{
  "init_std_router": 0.0233,
  "init": "normal",
  "init_std_qkv": 0.0566,
  "init_std_down": 0.081,
  "optimizer": "soap_variant"
}
Below are experts of layer 3 (counted from 0) of a mixture-of-experts language model. Rows are named router (the router's row for the expert), down (a neuron's output weights, with its number) and show model dimensions 0-127. Each number is 128 + 32 x the weight over its row's rms, rounded and kept within 0 to 255. Numbers have three digits each.
After each expert's rows: "comes before" lists some tokens at least twice as common just after its tokens as in all text. This comes from a sample of Wikipedia text that the model never trained on. Tokens count by the router's weight.

# expert 20
router:143078088132170171084121081128087100173176128158100128165117135129186124100087153085171117085131180170165145158181187082123095160093165113101175173134153091110136105164127133177144117087129087101100117112110142172110155125084091153179149103126113124171068164150116151160123100107087177120169172116088149159077155107126104082095130097118089088096172085103095163150177098109147115171151
down0:080154121174119108100145112139095054117119148148096161121126154103130096044093033129161092105168137149086142126111109185146120134132109146096139144133113160142156131094142136119129165190051125115096103110198136116112178158176153132165111111133050106109118124154079193159171120156115129120199131128098141139149083113104111065104105120087093095062171171099116165117153115147139155104119
comes before: " ", "\n", " the", " be", " —", " \""

# expert 50
router:136115104118168161121148133121054122172148150174136154135145124124206125081116167090218131049159148120142133131194193113117111134077149118093134140140129120108130111134124136166135125039128069121109113118112139163094163113100118132148158115067108123147018126132117111167148099098057153123157171131087137121105157127135134057110123128095098126106140106106121153164184118104154101162179
down0:080114100156152127113207106147147097097155104117141089111112117125103149148098140173170146159107058152114178140160079144144115118127095088086154031154135149142101140103122139139119088138149120160169164113091144157169105142147127125122114165106124140139097145134170100063161177162161143120140080121160168133089078176113114066133186189163102134167181094122171136081108070144078163158072
comes before: "\n", " The", " He", " In", " It", " This"

# expert 14
router:135079081135162169091131088114090090184187130157105128168115144141179123101086152084161115084118179174158153159172183088121107166085168100100183174138153094113143112179133136180131123078132088108108116112114142172107141131088085156173158107118115111175077156152120143156134099115084173118170161126091150158077152109128098085095138095119091090096169081103081169159178104108148118169151
down0:151082157196147116109070169087161129155143149137119230134059176203154046075201103141107154124165111148090171081119083138136113121142116135110158162144106166091143157123112150112123136160144122160153105147132132140093122118140130126065118105124048087137133181164214132135145140125078155164134111149136118071175097132108116172075119149149117134117116102134124140094143116146087129111129
comes before: " ", "\n", " —", " +", " −", " L"

# expert 49
router:118096099124154150097098132127087090154186107138066151133101172089154135089094142102152131096099161142146109133155140107112148097111150113051155155108145095138156134132104134190143131117129009122093115131148156153074160125119126140181166123150123133177121138086167165173169074150109140105131150159103139166123153127137136109090178146076103032124212124090075145179143080158113098142133
down0:138159099112188147134082088154134098144144127189227175071135097102141113085196150214103104082119135092142147163156122146038102155104102126107113101108164156148140113103119090154147166155168169113107101173135141134100125114109081123156183169149116154137132140118141153179141097165114117114146138110058105130123095117179082140148172133166159106095124111124068165166076140098103111102108
comes before: " of", " in", ":", " by", " to", " is"

# expert 75
router:145077086136171166088122086123092088179179121161103130160115143135181122096083149089179121094121179176166149156176185093125099162090160105106178173132157095107140104169136138175150124086132082102100105110117143175104151120087078162175144105121126125174074170152120136154132101113083170107170167112084150154079149105126097082090146098103092096092167083123093170158181110114141113162154
down0:075118145171124099132103085149121129054127185084128137156126096133085171126139041181107103114172198148141102129159207107130108133080099108142148112153163135116092094101127124140088156142152128118113092123087122166131137077101149113089113203133085126150221187163115139102148119153162064127164123121063114127078124136127141127173134125142096133143120137092106058155172128085129140089155
comes before: "1", "2", "3", "4", "5", "6"

# expert 127
router:138088082115158159090146082141088111176188126166113135153135137142191127094094156092163128103122176172148163131163199092117102164101163089118168179126166094108139110161144121183145113085141086117102109101121143182114141134106085158162181091116110110166063154128106124165119087093070175105167171100089145161092144110120110092092132093107099087091180086095092167151147093088154111172144
down0:106095153128092184108100113150122102136155120136081084127131167178113111177103128233111116086083161137113155145133127146144102072106107200109111086106175102158085142101116061129074132138163180193179130120163152119117138194077061124119106146144132158133127180178157158119130144128106129128049163166125096159156117104102144088157141152095112161134144121098175094113128166152102088160098
comes before: " ", "s", " a", " be", " —", " an"

# expert 81
router:133112103126177150118146113111057129170146133171127143128138134140212122087116150107226126054159145135135134132192177097106117139067150119104135138140139097113130104127126143148129128055129085120110124108108130164111162120071118130140167121074120113147011129160091121169136100078055152111169166133090130129107164132136130074114115108101099135113145097101125146174162127088188108163181
down0:083054170122138163159130107090159150103122108126125123188139076118137175119147104169148208099096168102150081164166121108134110167111150110122150140075148126060146076106031152121154156119155149100101110124151133138083088156185089117141162089108145095149143110127080165080088151143161141091113156107062131123102148185133096173103146121145135131205120145117093136108097144134158194133165
comes before: "\n", " The", " He", " In", " It", " This"

# expert 101
router:142086080132165168095128081113080104184184135148098118164116156142181117105085146088168117080121179168163139156180183084123096166091163116105183173135145103111138113177135135176137118082132085113115107106131139174112141125089085151178148101108118118166074161157119138166120102113083170119177173108086151161075147110121105092099131089111088091099174085118092169159176095103152123174154
down0:154103117140119179187109083144111159160191162163124070110094165178104127201065081143131132143164131125155118088146097122109163135120111168119099121122149160145147135156109115130134081108076102143099122149126106058158183064138181111098143116171062144138181160125091082111157116124162158115129122079107080174119143107064135157051128160084077158146164188106111108168116114118120118135102
comes before: "0", " |", "–", ")", "ant", "th"

# expert 1
router:166104116122150156095147054127068092162230125145100142148135124127166138091073170111162123083119171137145145140170204098119119141082164114107164177125155098101139124138136129202131121086155058119104104122111136175121137115095104156152169103109112120142050135129116119129127095109095141125145161087099135155057164099120126098082140097102114109097182051088101165167152090101132095164128
down0:170103138089175181129146119148070147132153136149150182112131169144170091108104148137120214197120131127096145170117136156155056162152110143208170132139108096113084191153131110162173094137159104159107085149091099122096074139101135149184143097127151099093114108103077199148111079143073105101129197097139127151177116119145119095157178114108134121155110151113121134157118155110073109100088
comes before: "1", "2", "-", "born", "The", "M"

# expert 16
router:171095079118167185118121062156077104156173114147115138141125186152157140105109170095187125106115163147175125129170212093142127136102147093124156204155164088116124088148127154202128134121146082116088107110106123177128171137105072144161182091109093126176087141136099131171139099130071156089173155097104118133100128104152107110081130111136111093096178097096095150153144063091142119168136
down0:069138094199138137121156125124114150125145168150117138127123206161162089107118114089089144213126094129154147152125083079101111082082125123137107183151071126131130194128109119167144134090144168105129143150071081137180090094151097063170122179141160172121142137164166128160161109122119122083122147107088052117103096111063102193142123120084121171128123130148145116057115114122073123125117
comes before: ":", " of", " in", " within", " a", " /"

# expert 27
router:189085052128136163127166118129093094151173112163154121162100115157184150129116148093126154137099140166172149153174195120115114162124148117132133165154162101114146107143187148199149096097172059117094114141134137143104139135130092182158156080114096137158040147130123099177136094159073163135149133065106167136114114077146088110100117134074121097074180084081102162138140094095142143142098
down0:105101178139026149126124166166182052135145148160137116157123108103140129151149169094101138093083140125101146091187105094122151066139133085095156131079119074146128160109128158149150183112137158155133167107101132100138102154187122085136152152116114103135133168120120082113134099172138130103106085141195107180107112084173120104153096102148172183149170149114118164059101096053170144151156
comes before: ":", " of", " in", "==", " (", " =="

# expert 64
router:133080091121167165087123083117082092181183131147101121164105149134181119098085145089170113086128184171167150155168182088119097162089166101093185164139155107103141104162133138176136125088139073110099113104120138176099142122088080164174144104116131129173073165158118142154125094115081172109168168113093142153077150111126094084099138091110088101096165083115089171158176100109155123169154
down0:161116152016141173130126098148096133117140187112070079113138113142111098120188160167094099068113100091098156090093152140195174164066105093145162132130129129181127108135108117194165092131135158133116123163139064130131103217108082161131134154129128109135090142136129137179134136088105125147132153138091115127141142155099165150134093072160139074112115100130049132087118101134075124110095
comes before: "1", "2", "3", "4", "uc", " he"

# expert 10
router:141080081131170167087116086115084095176186126152092123164111148137180121100075143086174114092126180170157147154177177087120089164087157101099184171141151098107141105167140130176140114092143086106107105111117137175099158121083081153180141105111128111167077157148120128158122103107083179114168169112087150157080145115118099085092140098119090093094167091114091173160174102111151123177153
down0:158134167176172180121125123147145161153079089130103129173120125107084120103122131069160085139133062119112134150147074173059109124117105080117123139158240103091091075095121101117170158117152097086109109120148137184146158156114107123165108199181105148144138147157110150112139133127078124155154113151114090135123131117191096088112097171113209121124124196100155088125095145100142182131138
comes before: "0", " |", "5", "–", "6", "."

# expert 58
router:142079085139165168089122089113081091186182119158106120166113151143181116095083138085163112092131182171167146157180184096116101157084163108109181174136159102102148108161130129173143120089137079109097099103111144175104143121094079159177146106111129126168076170153118145154125103100089177110167172111094139153081146114125094093086143097116086098089172078120096172157176104106151118166146
down0:141117133088149093106127070177071127163200157162105159109158188139156138095118122130187049111120143100167079121171168166205151095136150136162096069148141088113127145094090132130135175126121115094148130142087130142095068104147139098151113183119050137148141176098133101095129075075089148141074116114064158128119139120139121115146118142123128087163124133130153156159098182120146099096056
comes before: "1", "2", "3", " |", "4", "5"

# expert 52
router:143081082118162170095124091110081110181184121156115134162113159132183120108077145087166115086124178168157137153180182087134096160086159107100179184135161105109132111175147114178146112090138080115115114109118142170106145115092082152175153103105114123182069164148117129160131104110081176113166168124089161151078151100122093080091140096113087100091172095107100174149173100106142107171155
down0:119107078109134165189143162109181103136137130124160179148126099073099144041178170116111135045157103091150140114114115114115175106077167116114091095147140124154138136121107135072160090053115104067152103153126133150073142118140118116127120093130106109143124127172166129104151161115159111086179097172083168141077179092126152118154180094162190086068141102172156160111137170108150130128099
comes before: " |", "0", "|", "9", "8", "–"

# expert 112
router:140081078122171171087133079112084096172180143157112122160114153143181123099085149091171109089123177165164140165181178092126096165093166109106183172135154101113143110167139138175139116080140077114103112110116144178103152123093088156171139109108114115174076157151117138162129100110084172120173174123086146156076149117119096086089141096118090098093171084109090170158184099109156117175151
down0:161085091129134193187153136079127139118104105125137128129149147139125078155151118153075133118097108132137135117152075142132075113119109076146090175097075111110117156130131020167104174119107155146093128137106145128178067111176113124129123186069060124082109187127096095056127137097112123149204125143131123151099141136205133118123128107143072163087101132158159161118102129066106134123162
comes before: ",", ".", " of", " and", " in", " to"

# expert 105
router:147078086127165169087136082107085092170176127159107125168099143147177120101082153090171113098120180165167147155179182082122099153092166108100178169135152092108140105164134125175139120079141073110104099115123147172104139106093077160169156101109116119174065160153114137159114096103084174120167164123089147159076148104123099093098141097109084097090167084101097167155178104111157112164152
down0:151143178076190057107119128088077097148114085171083150123065127078142097121174135144084095123143115125101127101080087139190126185159126174175099119093175120174131120105100144140146155156115095141117097127144140093118098167099139166104134180146140166113080131064128158086163182128092165096075075097140165118117161114121144116174120150127121154144119124077167115164126149183066160147174
comes before: "|", "-", "==", "The", " and", "==="

# expert 100
router:138102064128160177117110104170094117174180151166127127134109126119175156090100195095166138078108161137118133140160176067133119164121158082080169203123167077120132094158116120169123132097141114072108141114117130159108148137083102151155154109092097139177066145171131130164162081091058163102156174100115152170111150097137129088081139103075109108103138117105095154154153118128180116205129
down0:093047164097166094071132120145145136097088061110154082149177027158137125119144129069156125148115134156091140113067183102132131112150128136159114140097134121111104189094143083077155103159092079099117153156116095084102196125153116139145123163116144143144192123168131163097117154072057146132113097135133112156153115087143103137118133108095091130144093103147163192087166160093101141093128
comes before: ":", "\n", " classification", " of", "==", " in"

# expert 30
router:167108112123151161098142053152064100169210140137098144150121126130174137093086177110173140086105170144154143130191213100125112146083165102109167175133139095100128105143124144186120119084147056100104111128096133187127125117116100152155160107082090134155061135145104124135132099097087142122146158085100138151078168119121133105089121097105120108091183051102105158161156095090135110169135
down0:118120118130169089134084162159061072021143118071148133109164140107107187189137128082129141130126140090202081094126048087085165129120125069109189131096147192126126154148159151157113090088157126107124143103156149125116144113129145173108157073164077128160121098101100120151145101162168133163123130104117153163132146132162102099104112121202100123074126139120117122116089160173108131164103
comes before: "1", "2", "born", "N", "S", "A"

# expert 48
router:149083079124160170090128081112083092178179118165095120165108147137187117101078140086169114087123182170167134157177178082127088164087157101105183175131153109119141108169137133179140113086137092115107111115116141178106156122087074154182150113108121121180076160146124134168118104111080169112166158116105145149076146111125098079094143100113090103098175081110087171160171102111150122167147
down0:102082090098102132164150139112127151151141109129132163106168168100181155110115092082085128150091153111130143139158170131116132104164162134178046113130111094073161129161152114143203150146209151125194110147117152126148102117170095091124094127131091175124081093115127133139129161096077152083145107190128145106165174066164042149142140159148099098114181128124092113144150087186157072134105
comes before: "0", " |", "–", ".", "5", "4"

# expert 96
router:149100062103148160115142096106095113164170112176136154120114174115154138086122178115160132080104163136154152134167199087108122173122142080115158156131167106089126121150121115188142103080124063134108138128148122151092161140092104148166176084096103137169042141154114130174148096111102205132147155080078125147110138110149130100104140106102101125083193089104078180136139112073154096200143
down0:167133089095108149121107127109113161183104153054116119121129073116130147099150094115170145101159096079131142177088140163074178120146165119076130141145126165164092132145108122128089106057183109095119165161117129143088121127190116158168093099079094106066141120142142149110096172125105096144059145122141192153133066125140123088120084119134123111105162077122150152156159077137218174184129
comes before: ":", " of", " classification", " in", " by", " ·"

# expert 65
router:144084087135170175090131080120095092171178122156102125169118144126181108096086146084172108085121179162168146155177185086113101156089162098111172169134162095115143103163130137171140118084130082114104107104118145177098136124083082155174143107111119116173078164156128133165125101110083182112174163122092147160081158105123097089092137099109079103091173081111094174163170099108155119175150
down0:076146119188090145115172106134125136174111184150096157187117083142155093093110109116073108132112134085182128160090150173130113179174125067118100108179092119094175134171115108150130080138124104130082066178083122170147091137124122088186126107113086140144157092099116156098132151087094174112147146129183120183079113162133179158118136128149147118139171071115072105160101057126141142118164
comes before: " |", "9", "8", "–", " (", ";"